{"moe_layers": [1, 2, 3, 4, 5, 6, 7, 8], "router_score": "softmax", "n_groups": 4, "num_attention_heads": 4, "num_key_value_heads": 1, "init": "uniform", "learning_rate": 0.0032, "final_lr_fraction": 0.0}
Below are experts of layer 5 (counted from 0) of a mixture-of-experts language model. Rows are named router (the router's row for the expert), gate (a neuron's input weights, with its number), up (a neuron's input weights, with its number), down (a neuron's output weights, with its number) and show model dimensions 64-95. Each number is 128 + 32 x the weight over its row's rms, rounded and kept within 0 to 255. Numbers have three digits each.
Before each expert's rows: a language model's description of what the expert responds to; "raises" lists some tokens whose logits its average output raises strongly, later layers aside. This comes from a sample of Wikipedia text that the model never trained on.

# expert 14
It responds to: Pipes, double spaces, semicolons, dashes and line breaks that separate cells in tables, lists and math formulas, such as |, ;, -.
raises: " |", "|", "-", "."
router:164095086151172125065189093109107096181128151131181149179169155138156097081118162125159096143087
gate0:164127079145127106072105101135125137158130133152145153138211158133116105122099132141166089173126
up0:135123084179093145125100090186135097116149125138100116106163098143131179167115120119177095137156
down0:109143064133114125203159111108082074168169127115109096201122123180166141094135156120094074158075
gate1:187075142103166124111101080161060099137145172123140149148143119122177145132104127094138141162149
up1:062100091065136087109105105129132173154219121134149163170071142108170122128152168099116198119155
down1:134133147125149188093131116103104196131130122125095113114125144121127105162125121148058158136117
gate2:090128121225168123055096125125116071153106117153115169183193162161166160124159093131107094114150
up2:174144141203116123141128167114114123134126181144165112158170131200197137072164132159137112119102
down2:145065158130112114175126141072126156143175108081102154094092104158178131144111179142053125107114
gate3:126093083098119105093112171109143137159130162123105143136159130182129106081104201107145120178079
up3:082140112175168132091130133117146114129094098133156083184133118059133075138117136138161121167080
down3:074159156140075131114121065113182133099122153122083107154130175121102097112135137141117108088146
gate4:175042061096111135079082079202136109148143163152129103122148185155091133130093188089126121125126
up4:132152125129081134116167178087072141156119130105147138234157113134180189147158090169147106117125
down4:120112142096089108166110100170174128083149091108138131136146185104155142109182107153099092139147
gate5:159055155117161161097187092151130114107119095136118129125154125093161150102112189110167120104113
up5:126133150093124174188046114118138113062122098148100150139113113091116129080118110133146083123120
down5:156149096136104134143094132158177133101089126108186085140111144099109126113101162104164135147138
gate6:224142092112146127138145122125025089121178195161152135199165184143161144082103141130208099172108
up6:101103177128145125148201142141130159135126077136153135149075102148123106129069167091170141121115
down6:174121181107108140075139083147147133117104057104130080109142150064135152152107107145130073105097
gate7:165116092173157120100131124098117080187125138142170150167151140129172121104125135098132118175092
up7:132144121176093140129168178124163129136117094116194152164122094096131111126157161157122147142107
down7:139098103167126146147149092119129079156137148127160152132212172131151096124117120181149082165122
gate8:126118082099117123104174147124133113113152194134196196166210139094147118123058189136177094129072
up8:116138106081109153110064148155134061177097199145134168076107143100103189049088123152170184140128
down8:115168128104124201177137136143107140125149155134144129119162147134140141123157101110111108152150
gate9:158164130124071089127163130141095122182123095119109097111137146155138128012149175154139145107087
up9:094125156166091137094094158122078094149170121154159108153129126141141130151134020133075152136168
down9:167067123200131092141133076102101167132110049115141138092138127155144157142096125209112091163108
gate10:120161148163064150139153138158125091090153101134100118097130153178124088186156147112137098167111
up10:166139141108141173043175072104127141121175106133118118100105178131140192169161114126100158093142
down10:091162110067154120058135097139127145170142075088108106128131121121103141135165139145130202147151
gate11:146073099100166105133163122089091119186168097150145147138141162126084099104080145147186086138084
up11:152181108184097115082053136116101116128074197126076182145092122166124206087167107101131134140136
down11:091170083140102121114120168115080181117104204111082144160108122131171127127170122073124102161173
gate12:185114099112141079099145101088105087166173173149146128199144136138120105109057168136148108165101
up12:110088133155125130132090134144101123115114085175111175079144145124157140142156113074157120162118
down12:146160158104136115120124152158106153122110125148110135106038142137142136099103086117088182132219
gate13:135067154128147130118126121122103048108172136149107125112162213142104094108079136130178112143112
up13:181087142151131148157158130129124128099163151132123125143124161172116095152142100124156180145115
down13:118137067091162069100094114138123141140090154089188084146160183135131103116201164137190070097111
gate14:099130104124095122120146089130100100106146133110141082176166164122109104159079123119091099178173
up14:100167088129080158143132147140136131141104119150130208095174122103147142186147115085126167116178
down14:076178113092091101085123079138138068172136101114109139130106168128203106049164122159116180142203
gate15:101108125109129080030084109100121124148171192136142195116099147164157106103056110083140129142124
up15:106096080096069137136136186171104118130142136139123161130124141147166192103205130153102134142127
down15:167156065122143086104101143111062142115136102159089138146125130148163136158107128151111174162159
gate16:123160155142170103116136124211091098095150135117073126117134159192112118111160154152128087130152
up16:130070121085114166208137157153153117165115158088153160112126109156126152081129117094151127097119
down16:109138093172137081175140127120156114152075169125172125096179109153185073149163162171111112155134
gate17:159157080194137111145083108115144124157127165116169093147182135107121141159116081139130085093142
up17:118101085173143184124111125046154154156160122135160076191111139148124092157129139158105098123127
down17:121098167110094146116107143126107123163135091154097126140129098101130107114065146132087137121091
gate18:123071024180110062072141113105099104169112106130143126169179146143159130138141139105175120162091
up18:112059129138080144087137103128122177128109131137149155160117133113151106133140157127107161119068
down18:116198092122087083082143075089116152086069113190139104199097125180135170079063090069133173127138
gate19:175119092202150120076131106141149123123136161113158121158204155135130106116109082133118115103113
up19:116113090175150138138148141083182125159108136117150068139177132151150080119130138152116101073105
down19:172106177164100103095116108101125093174110080114068106084122129106093116147054128126097139150144
gate20:162051106141180101065207156155110124144108126155163115144145166124105079174102140105172109154093
up20:109168165161183099143154124149105084127204129141105151117129106195123170149145138117143147121147
down20:107121133157160087113121146134122111134149109108130095108141144112138112169170174105146146140112
gate21:128111141060176121038091081052119098151104135139124165121148183145163107142118142154124093132109
up21:155117129200053123188168137172106098138105117118136139108114090076119169115116044076142138145107
down21:177118135120109128092119109157135101148101093089170054142129115160099160088135078115125085116130
gate22:149130116172170067091167116156078082167145132151153155136167128149182161099083164122149058174104
up22:145111126115083177141040110132144140087134141147114121089139181099084092171140088119112161137137
down22:140129124124118114100124162104154161150104123137163150155163098131136146100082096153090158127123
gate23:115113043114152106068113118130097120107118154134224130178133133144197067142095144105185102145106
up23:097139149160184130169117106141131128093126056120104115164114143156122117138110090100103116125130
down23:097130136163123092098130156109155117088097146145061088177131128103138133095125156086141135096123
gate24:120100092150173127160134130099082072180197127161127172116117141157145137153150146088148138148108
up24:164189134161129169136125153113113149171134099156094153204168135118201182114167128174135130112192
down24:101134095136098112118117135139135133111076155083145129180141139084165209111170142123105104205154
gate25:156113092156123111082155044106107117147144114147150122153146186075128138173134138136143123132126
up25:107084169049076161134055109152118114127150153129158118145079120156080147100153048128140138150159
down25:138173161078114096112067127157135144100125157190126147177150157191111119113103109123074139104128
gate26:173164060077163057141143072121113103180126123130129115140128172136131107099118158120171097110104
up26:124079206207106128140140130170135142142156086158135153128094123090112166156096111086128194124122
down26:122117090158132179087147142100132143089108102124119087100093097081046098164083131143154118093150
gate27:125125075091138173108126081169124121185104169097109125114163156142105155158064120167109063167115
up27:144128085127219146159132134152099050173114093117129164096085123187109138146093103126154122144107
down27:141077124172150067076146159122150120167118138092103093073128132089197117062116157111118130146124
gate28:119165102142153132108104091220098088170179131161133149126129211128147079100089187092145135168141
up28:078168114117137180126116147179122111172162120139157140132096175092120099135121221136111120139158
down28:137099121150145118107104093113104097131135067126155112112196067158165105137133143142126098178120
gate29:124163132177107155115108141191046106100114117113168099170174177150120124088139085129126128114165
up29:143102165099151159188133044141094154127139167153114125078113121119066112142149200122086111150149
down29:134149159109131121105145104157129221150124119124128105145146157115078120133081162100188122122143
gate30:209128086134132132126109111134115072102116142119124080180182098144128158116159148113124133134076
up30:173095136138136145156179152117115141105156145112161042192118093101139166120076127123177097178088
down30:135162105091108134179139091147098104115117085170143070193143093180114153078148156126100110091078
gate31:155130109123159111071080059096077118191188145162135147157117171131168120103116136118161133151136
up31:137075166152110088162184175158157089110086108130137151109176094139123170144094127125147106155078
down31:145147132136133111112131123118123136092120129129169081115111084137096105130094111117110097102127
gate32:146096128150174086052153091088104137138160199116150185194142128162123088124090137125146114137127
up32:107059095144160105119175093127097159148168181084162150251105118132119111156129216131099111108121
down32:113099146118134158167090117146123174092165066185144080154087101138142171115146144139150093127029
gate33:110132125141055124125076125113134087188116078106206078133130127122116176103121099126101165111141
up33:169168125129098121133140170054130084172136126114113089143111108178154116073105078127150159127151
down33:148168114158157087123088159114115122140104114107130127083196132121138097208149204120154127160168
gate34:140095122144159121064156094134127048251158116145127124121116147137118145188094119093111113168106
up34:090163122174171169147130169166169058161106092090074093095126114172126114142153152087130075128094
down34:078090116163111143124146131090138056211184099155060118147101115149154139082144133082179149130107
gate35:164090138162146067136132085178143123139144113168158116159184181200139173144162165115136128139176
up35:106112151141125133140160142151167124078150043156173072137181172159113126142079129150139077110162
down35:057154131163108151188144119175106155111158102117089110196159135139179134165180186112140092148158
gate36:150120068173139095117121138106099133191150117159119150139153150148154119161095115127185120137132
up36:129163119191075144127157191095169183157126101136126173153129069109114162192144125144126151114149
down36:148115076121122151084133135152134078123097106102147129148199199083179101096165098145163085169176
gate37:115140124139114177161174187102134053195117161122133081156131117135106072102135130149105103153160
up37:178127161142132172066066099154089134140102149139085097167087140220076114099127096127068145147170
down37:106108139155128060140122136118131206124123172186160146128153170093126165115161139134123141111111
gate38:099123128072150126140139091060118109136120096145135123083133134187188151137082135104162064140111
up38:129108135129166140147096097181091131148126152129175155103119154104054158087105135201078068140100
down38:096128174139140181145130151108183140093100166142135138115134143110067162155082168086170104176115
gate39:102127142211177144036139113103098110149127126139112080189162183121137122098132138125118151130123
up39:109092088113118091151117142130144172132135145126130160094080110126163104166112117106135078140108
down39:165117153163166129116133209130132138176087146188114156208148146089180120151108110125171136130137

# expert 62
It responds to: Last pieces ending names and nouns, often plural s or e, such as Lines, Racecourse, liberalism, adopts and Castle, before commas or periods.
raises: ",", ".", " /", " (", " |", "/"
router:192104098121135096115126083110116121227102106185144115160134152116122123140096163120147112153080
gate0:140115103063101123124121101154095165075122144170113185187172168127137164114076182130122156115104
up0:071096147134128135111126120134172117127138185147113101169109130141117093099166172172173105090097
down0:182122106184126133125172104106122168131178117107116130107103134158190166110131130150160133107121
gate1:153085139171138092114150055105082097165224127189128105136140202132117115126112150128110068150113
up1:117138131108152108091128213111145141067059150112155185117131073124188111077104126078191166124127
down1:171091158153099099124105113134065143105147173146077125156107064142130127037146120095160106132191
gate2:167083142144151104081152112145140095184110135166203156195140159136130107137108185130178072149109
up2:118145117163152148112152127097073145042171156085104126090185146154176131077114085100116134145142
down2:150140173132126095146118128142106110133118113167117125131098140120095124128146142116091161136142
gate3:129121106169089112127089167117099155128156153134178112120130160156125116073063173133140099168209
up3:139120125150160131124114092161181116107204092177101132145116170105077115158147137158161121119100
down3:129108079145090110091123128069127117083093090134096159162117130129088136146114090153145123056152
gate4:149121124111164116117136129160083170146066111097213132143132194122153139142143155148092137104113
up4:093126097141106164109093154123073107146090148130178105111128134099158177140153118150100130147122
down4:129114164132184136068141077175088086156158140112111109133183074124144176094160171178113085176148
gate5:134110145142133122107134158047134092148153163105177123151138120165107117115095193123142108172115
up5:094117140101094175142136171066146149137123107103119080149113081132096122163101156129120153145158
down5:163128111191145082171172097097087130218134096177121131162102116131184106127076151100111106155081
gate6:158100156119162083115112070057141129103175171162152114136162111083168103109134139122132115154132
up6:167147138158153115128230173088124114103084103158151149147152106124147125131092147120146158154071
down6:138105134139160132190099110148114088122134093171079147079129113114151197091149117102119173119137
gate7:168072080139144105110116108137090131186100106146132134169153158122132124093097135118128107148106
up7:157166094134155150132150036112051143153163116168087093098100102092071104112149142135090139115141
down7:134163137123113139145108114161056132051119022172161126200130152132148110081171182101114164121145
gate8:176092055149100061151140099167094158150113150172181148075130089152155143127125160156091129183077
up8:119087121123104085148183172172112148155106084115132152120126103101126180103153224130137151174154
down8:170104141080087104131218105128094151088091114126148168094139061144144126107130137196092162116149
gate9:112061122168169068135142137093114120147104131124128126140164089132119139132173098085100149144151
up9:124140096087129099103138173178139104154121169204123134122119158181102124118120164158121092148098
down9:111128113058145116096088137139180082095167083168075116090189177176124113135178123154139140150113
gate10:216080100093140126095159121090145145148118148152155174242145138109115115091094153127174109176134
up10:075122119150130116111143038086101174109102063137047124122125135130082110166133129115131138111109
down10:118155143123135132158137128131129112146119077165112079168097125115075133149129125096157107121127
gate11:104112158179153152103181156093104160152114154099118125156192129135082031118126129133143138137115
up11:128138140116082099140119151143087114169184137079136101078136127126113131071153192117136130132187
down11:125095108123141120081128154079101154167158146140128123154183152118137161091127111080137103152128
gate12:150116127156119193163174201107082095146161140121103125081115138154141190124173033117163091112174
up12:114100146164140071090144123132128133114163107061128163186138113109131104149095212140150196138126
down12:107145062121160107068116149114121166073078133110092102179121172115129141138106120168228159088118
gate13:148106138118062110117120117072097150086163075106146112192145157157117118138113179088137102155119
up13:129128169110061076111141136059112150119099141149122175156093116069144087138118104171152115129088
down13:127113108152068084067147166125132158127133123125161047100097173152093088083135169177156112098145
gate14:177091119124105114111172173181094139174092106176152163222154195196151140089119151164165096150114
up14:147077104117103149113097108174174125147135111093150128131150121166124151161119158112181084145108
down14:080054148176144100128122159116117181109147146054165124091121145103125120084138064111155109151147
gate15:115111134112156096130136103103064108130117148155207150155151128110146050136120102128158120171090
up15:159101177154112124129148096117090113100117132133174095136114074117126139140095134128139157143124
down15:169161156133110131111099160129129091163131176141090212182137088131136148099105107027107100151067
gate16:169100068146218091096114089145032149169094118144171115154157154135141140126107087119108114129114
up16:113120126124122163159096157102190119062155148098109094140152077173100138146127215129095172159186
down16:095181062048121130172126145172141117111145143140182203100204149156109216114140117116153136117131
gate17:163105122115144101103127144140101126144125146179173118153163143170136104122096148109149078128040
up17:115158165126090142165086156179133166139095078166144069126106092152079137172127137136101116084048
down17:117174089128126077127095157147113116205150108148130133144093109141128136131127128072108068132031
gate18:171072161064090108103225162128128110149132123172132146121166169163154096111139094134140068149104
up18:158140140081164113104075072118180127109104173128134108127135116087115166129157151086153110109086
down18:170130154142092137125091140145104119158181155137129172107129159176131117092133057106090092082109
gate19:130117000124141098094109119138182097121121167111153161134126123119135088126119132055133146127122
up19:173206066129117101139135184112073148112136159196162145149129102127138130133191114122164151084147
down19:186110149103116106105114106164099129074066167174132179084127090124138157169125163195143179143128
gate20:129093140083161099117166101154131118149198146143143182191145135171153131115135145173155073154129
up20:066091152140136157111158152070089115093075125093126096112141119066150064149126137121140158161101
down20:096148214096130165136160157071115117156149131137154172109158133121140132111157079083098118093130
gate21:166079084118194086102091070160093127178124179169150112171170133133164134093114115139133077121122
up21:122088139136119136118181143125158098078070133120142140184134134090109173138165157100080112147159
down21:075120121154122215152108136153166123094137138135124126130145130139184167124170113078097098097091
gate22:126111124137159161126142139106148137160151124122162081129182149122148119140124092165164128138132
up22:099083142136180163123140080061173141021150130148121090161120145121138058135073172102181146128020
down22:143187144120113132169164148138139087163109138103093146123117150206127091120108077111135095161114
gate23:126133129180144142102120149087113088159062128134148130104182100135136114104091147036078149124153
up23:098171087167127151157091211068122114159085167088070193072097150103118101106112090094118150138167
down23:118112105166111074107158175111121124139134135116145116116109147151160128182091154143203144122120
gate24:152121155101164097065146039158055126187136134120108098149136179150146081120069137089107102158116
up24:068125153097191153118111018175080151209107120102098106118121135107125087172145086097129125143076
down24:133163160145108145124128121136151139179128057139120062126113128123145086131166116064081151120126
gate25:172114136141086132117141154099094095153141232185150129124149179127118108093135117178214134131159
up25:149123042120138097153148108163116138140108103166145109136141172119106153142118036104119104095167
down25:119124136147123132169133110096136105133136198162119153141138101147114113099136147143131066139106
gate26:147082113117121114085141110129151104156145125155187145127162137143137122152106084136166103153089
up26:152073156102120127142114149090164119142112084147139068157151101126097082179101164141187094131100
down26:111170072087126175111143151158160157119129186096157075163138174145115150096092134158136098123127
gate27:156127090083142149109140147117116138142130130173147148117132137108142099084176059135174156175143
up27:068124121118099147130075131106137113110148111126121134087126161177130116113137139131129129160139
down27:049213077101142119149118089110104091126145162061097142080152164089119136100177126163107119185109
gate28:108111171173130083102122142095156061186104135076169180084138130183137125147097146161106124153153
up28:119132094122167151123098055134124143104156144099149086064150110113116098132096091138140135149203
down28:133158077101161126206167093162136116183147118086135152101141104118145127172110166200102141097134
gate29:166096095121124085071190159079124097140124111135180146105156157178183096114098148138136132148109
up29:132131092128088125116186150092162142145106064140148144080109142145127153138117129145104148110141
down29:134133104135157101180151104151141093148074118165112117098111106123117120166155135117125140168091
gate30:162082065162116109135167104132118138182138145100169120136155107132118086115095118061182127122086
up30:072081123135140151081111194163143168155137110188099165178152155198098162133181171128123155148139
down30:158127135127141112056094076121114146100151090085148142170171158190145123121174138082126119168168
gate31:157080128200163112094171107160167107150114147151200150145152164178129083138168158137161087116106
up31:091084146160122164080160076151158120164072072187152143212149186171099145114135151153098122143099
down31:081136126143133147082107110065161144107113148075094138100165184131135143134134137158187136152050
gate32:129111086192085136133221163141112131165142175102134138120145170187161150102137167071145129112105
up32:093152101192124162136153132126077169107131173073089108096181163160166131154118099140130090077122
down32:102099092108143100150099079120111105200087083089176161107138175168160067144140057128159110098103
gate33:138069133156152155122079081166135130140104116157134107100131097144091170151115152157135147163143
up33:139114142174128107133057141125139156197161160115138133108108128113146152135176129088089121136113
down33:113064167091116120112116177110119138113093157124107120162091092147106099149094167098106117157126
gate34:132176139144167111058117141085106130169179137086142139110147133099099088090081090171057158139127
up34:090173194154121104133133147121198172153087124130093113117125174088121070117114117161123129119107
down34:129120149167145163189140113139139106108130115137170133140116129118112182172104109089128110203166
gate35:161107098172171161105137106142162116157191192132168112127138142182157082110135149105140134149145
up35:210122114185101176117140166119089112036136067109128127129157103143114168117132074117143131091178
down35:130157182137092157116150103140133116151112139158156162122083158103089100150111144124109145103167
gate36:114048114125099110085166131126107095131165081131142148138132114164138113101094147110148130131154
up36:164142106133199152158120086109113114111158142104086125161131083116110126134143125097069119117159
down36:194081179123148127080115178109173144126114130119181146115136155137125127120091047134108145053139
gate37:153105108168147072116099102182077110145119196190146151172169140124137129147161169117154075129095
up37:168146162227085102108129124127107122124080093085118166056160150172130221144156153129158122127153
down37:119110132182090187087140161116088179175144120139037127124093110114124176175134128123118161165086
gate38:141080124137141126116146122139044178137190087125130117119164139108116144134135095091105131147111
up38:126128116111103094121124098157115060080079152105135130085084162097147119100138124177106078091149
down38:206112142132125115082154145107165129107135121184152098143019114139143090170132126150138116078137
gate39:160054082153132090093150076157129126134130128181102202169131141109171146129153123145150078132115
up39:116125193132106128126122155111181100130125149105153149140111108150086095143110214097110176138184
down39:149148168123147132075105149090139167100162146109195117119128167153151108140153139093159131118116

# expert 40
It responds to: Syllable pieces in Chinese, Korean and Japanese romanized names, such as ou in Suzhou, ang in Jiang, ong in Yeongnam, gi.
raises: "-", "'", ","
router:183117064123181092131121064138101087159089127174167120203141171134144105091087135079174085136108
gate0:196111126090128051129117135158127078096091161112137126133167150080105099073129130132153156181101
up0:145132100119129150128145139169123158110181085098090100117167114175110124083147093114091134165171
down0:124207146175126145106109115125166144173143126162115103138199110150105114089153127128070136140123
gate1:180103113121183094118105147144033172185099149142210097121138155135140102085134183089108134155148
up1:115110122127078128076159136060230119126179146155088177111117163166169087174144086120142149128110
down1:085143134158138096109132117063113127088160092118116172067088119184216163136098063105137164129140
gate2:158138087134168153116078160088066075125142182147183111156123157117101145058119105159148106109117
up2:184169125163139110117148156129136095123034127083129170180103137159127140122140130106054123146104
down2:160148118151130146156158148161094102110151146121126144107138129115198117165107133111111134114161
gate3:119106138088093112093089157093099141112146098061164126191063125100079106133116139079116065104176
up3:177125125088190141148106133060099122134180145080111098097145100102143134053106134162125126144126
down3:180101144169115076130105177128139146174113155117073122115178124149028121122113158133170086104101
gate4:132118138058154177127119125180144126144156122127113179105151190166114097105134163072089135143148
up4:131145157159050169126100150110073173118193089077101190146127110088166137077122179169170123126166
down4:086150137158183159151066170080145172090083138090124154136134155130117180152169157205136199097183
gate5:163115133124109103081152190094123138146100178135106141171104148160132121055097151035159170159072
up5:206103091074191117114094162138204123123080129161132115189109105113130174105152148087150146155078
down5:112104123116154177141084168132123167148077157090126150174109142143146139098146107105166140076082
gate6:120137085099121041136070101097112132128134178124129148127097129152108129106122094145146116142083
up6:088122165119184165116087147070191123129098118163131147105068092125130154089194193122102142119152
down6:087112108102157111126094113116112122096173125181152092100157130032137153129133172122172099145111
gate7:112122149147153110126152086173092105177126099136153143098179140165092129117123147095143090107142
up7:125112200162114100111122177119127153101143142172103166171162135184232131142170122124174145121160
down7:119160091188085079078102103130185141178136140187088105132121164124139133123153115175163120129166
gate8:184146151132137079130075137128105112125119118134093120217152172113107135086091143102168091139108
up8:093103153195074157126161158109109162124190198150152158107147123111133124151088164233076062109088
down8:141136097093075126188153192088083130133113095133122099155117169086166132174063096109117122091143
gate9:175102086162194140101132097096102115137128150170164117161168131116147101090095194118240081147110
up9:188110191213107110134100159132023176138152143162128139129150104095129112072114157131210091164135
down9:122121138107113101192110121085141175116137132119193139159118118134131102083153101151094190092100
gate10:139084076136158088145081090086086109144110176119143108166163137164142173086145116053116108078152
up10:116116091155174176137147131180166131125147077140138138093133132075154113094181146138174223118144
down10:113186087106110131126149125176124094100087092162149133163076114086128199113108125129103134187055
gate11:167120013145127125124102132167077149134160158131192141130146121169172139065130130155121115185139
up11:179127065130137146148113013163142128114083081150108081110178140146100154132121149141166145127133
down11:122134168107108146124157100155125098143090152128104085143153153164101137166131115098138093068138
gate12:085127105158142088138136103136194107148131160157198193077117169150125063143145131086107109155143
up12:097116145122156087108121225077157128149077132157081165151052086077140115171086110132185181127127
down12:094087115128101073213154180085173153107143067116159134178063127082094167132111061137166060122118
gate13:163139103094115156146133069059133114119155180108156106172113143122123123139095154166161100114128
up13:111117130151122164116166127166080155133137101130121175068155079144140112131172096089079145116175
down13:150151122137121174174137121091103100060113146063075098179141117146142097114083208100123071154109
gate14:119102135130134108086091115114086089124146138183154194133153090126169041127065122117186157123072
up14:117078116131114142111145106121152138112139111097038137136085093100122101121114089168118176168164
down14:114093156083116141111153175093167112054147164191054130149171066141061207147142115149110149123171
gate15:171153130169109123075137187154101166132107176107145180201142111146153117129096100177122119127157
up15:119089114150152153153087164233045107138089156120187078137112087046124124086116127152143093094068
down15:168164131119122100129103074136120090134171143123111056138115156069141089144108141224154079080095
gate16:194083090068149117085155122109155108119077137158189127153064175083094094066093188108179178122115
up16:136149077095180136096182166135145153137074158143084110167110186100131136077146194103150115130139
down16:093138077176146163139110099062170172201128122177102116157130122111145114149184115147164157112150
gate17:094146072071137115109130119126127110200145114103076120141103159204167128154111155144130149141157
up17:171116108118102147132071151180180129152118153124129058127155139211120171075158111136144080112142
down17:150154190134096145062097085145140193182141118110152159117110151151176141070157122113117137132194
gate18:092129090153130093147106133104170122112187085124117104167187124137167088143077134053134089137142
up18:151126129166155149108167022141110072113118088151134111150095130161126108146138110145196118090098
down18:133118174121115146159194060127064043085149145124150124147131129143186201166089108098149084088075
gate19:139106080128141104125122096118148091142147149143105152181121150141118120067150109126169122127122
up19:123114189168080115113129089152103129162149180066116139104118125143118115060112130186182140126099
down19:145147136089156167121120133107093160167119042132132139132083194115167120130148143139150187131127
gate20:167099117106138143150181103141112110093178142127075066124148149161151127103121131101114066130144
up20:128143166120099121107170146157089159080103136127069176084153212165158110097132121111081104109095
down20:101122145075191152155113127057117104198136105163118115142151160111119124142131165151123117134147
gate21:166097109082140103122130110103110089133126180138176176194129113161207130114086121091152082176140
up21:164094104088097102166090096117145124120095146129144142181142066103204136138098083114138114121168
down21:104132138163206138098100141093127123147085188180100125189157163151124148115103189126152068174106
gate22:087108134132133210110108169207039128120103118123163127233153120195099102180181070146131124131106
up22:129078160107128061118101165157106140117130137152160145081089081129130133083158111146154128150106
down22:165104132101161177117111131120119077120168173138102121124191106157086084142118121187078089157169
gate23:130123141183125083122117123079140127177103165129129165176130153147080140138084123144104099156070
up23:091144131142157104155104093100145119153064145112150165085085114122114145147191194105141138135136
down23:144137110114140166170187135172127129203172134088140129152096085126137142139109120118128119076040
gate24:196100116153149058129126134164119062108128169119140144105151101150201137062123105085161152155111
up24:145196115132162134097127102117114105057147126108137138141126142137210120177152101130057146192099
down24:121165119144121162138195082119072113118143114131158155143144070102129154120133157142141097213068
gate25:139127107068171065126130120149098084156150106141116103136144182080166070097127139154139093098151
up25:162135099079118144105168177122163142097081123040108086097177113127124131128128085135102119127139
down25:034086136097134138085117122117092134112175106172127111131096070110184159087151114156187125107120
gate26:191140163129123047123115118154171109122142166100166142152124164199143076113128146192157152137140
up26:088124110167186142146129131164152154107128127154109152136104136137175092170122080113136116103121
down26:156059043089146080177121089129088144122083124107221157139124121162120108138115113156143099169127
gate27:219152142145155100122129138092118090098155123094129148147191154115139155102104090091146111120168
up27:115119113088076133125092175136120190139114166137136189136072131169153156076108118160095215156130
down27:138143090150079118140152140108140182102093119105110109193102085190126077075106085055111115153092
gate28:096084092143156105126145145151073112117137190133202172160189119225170151100109126111068122149125
up28:103171138060139147062117135048106116080193129088141115135105131165172095122049115086056100140092
down28:099205125113165197183100151123176125142129112116145084136149139126126129185086161166107161146146
gate29:159115060191091129092139142147057126129138165179123114160175120161144104148097164021161092128126
up29:095093124130150152110118114173097145085115146174127124137121108134116234070136087135229158167151
down29:135080120108127149140111158132162152109153153157152105137064154137168090116072139135120167057136
gate30:122085128086159143116116084185119109128087122135124094090150149118124087099168194099177085185077
up30:141090139095142165135064191154103167106085128148124145150126137109166137145058120130117133154117
down30:107098117112147101120155173104188175146114200102136111200161100048111097128099164100126114186082
gate31:133099137148151115107169094160120076142130110101117112163173157105136117092172135149186075110066
up31:123145119145102133124115076164136129166122099107101117148163145157120112153119074197078061119179
down31:131136108134161095060138182123162132086141174165133142111119144134159174094172146138140087180179
gate32:094113089096160170106148162108131138135154157162091154117122164110144161104128116136207148170105
up32:138131077116110142156119152129080128129110104203149106169169174147115119104091145095140101125129
down32:199108160074115114119084080162118093068096099124113129158152170076112142137108157181104101111116
gate33:157135133193122094128142093069117122127151174087094119190215096105115136109151111158147092111101
up33:140194158141167160127168162123100086168217127079120084170123115103111129096154108168096106121103
down33:145083113127157067141124092104121140160089158151154104106087125077180207128139135180094136111126
gate34:109128098084231103106136164128125178087038184131151128167089124130133152053108132164125157131172
up34:210123153138112142109081110089055124117237125053121103105109131085181158171152120065140129130117
down34:111134128055095099152111139141098205153204147139133159105160117088107117082120129144114153183121
gate35:125130132114156090091145049098133103131151151126129099066197152174135116130063102155146112106110
up35:142165093062105088150122102123076137149120145161181093124122186081140078124128135100099117123102
down35:139139138083152164121111040107110095120129102140132153113138109127041078158155129141120109117092
gate36:182111157095177080132126116177132099152137166178092108170126138108138110106085207067191116149112
up36:093118196157103102106158161171118104112040117128127135159159112132144134074102137118164146171081
down36:140117151184147141163153120148080128121156120127080112165153148162117146118077154109136056094088
gate37:096123103141102112139128117141138049110117122189102114080134148188225083113138112134114042157109
up37:130136127118176132107130153064093154109150170131179165095119186127145146111124110117085160124105
down37:200148079171083119166125088100110176148145120073127075175181168121108099110127134078145150132105
gate38:142136122103176125113118163085121104156136226131121132093113113109163146085101105052167145128136
up38:098150077136214078105135162196157137152040150178126153148132137129141124121170159054113099096159
down38:105135034065126094135101111125115154172122122099112152117082155152107129129107120124114048110083
gate39:160117146146130060123124121119092102132099110091175116120120180146162117075106126145135052134161
up39:104107146127132145106096133073179128136172144154160119111165157129187133193160153139167121121104
down39:099139123177153163123122134051111096075097082150086069087153103075157175152121106102148094181091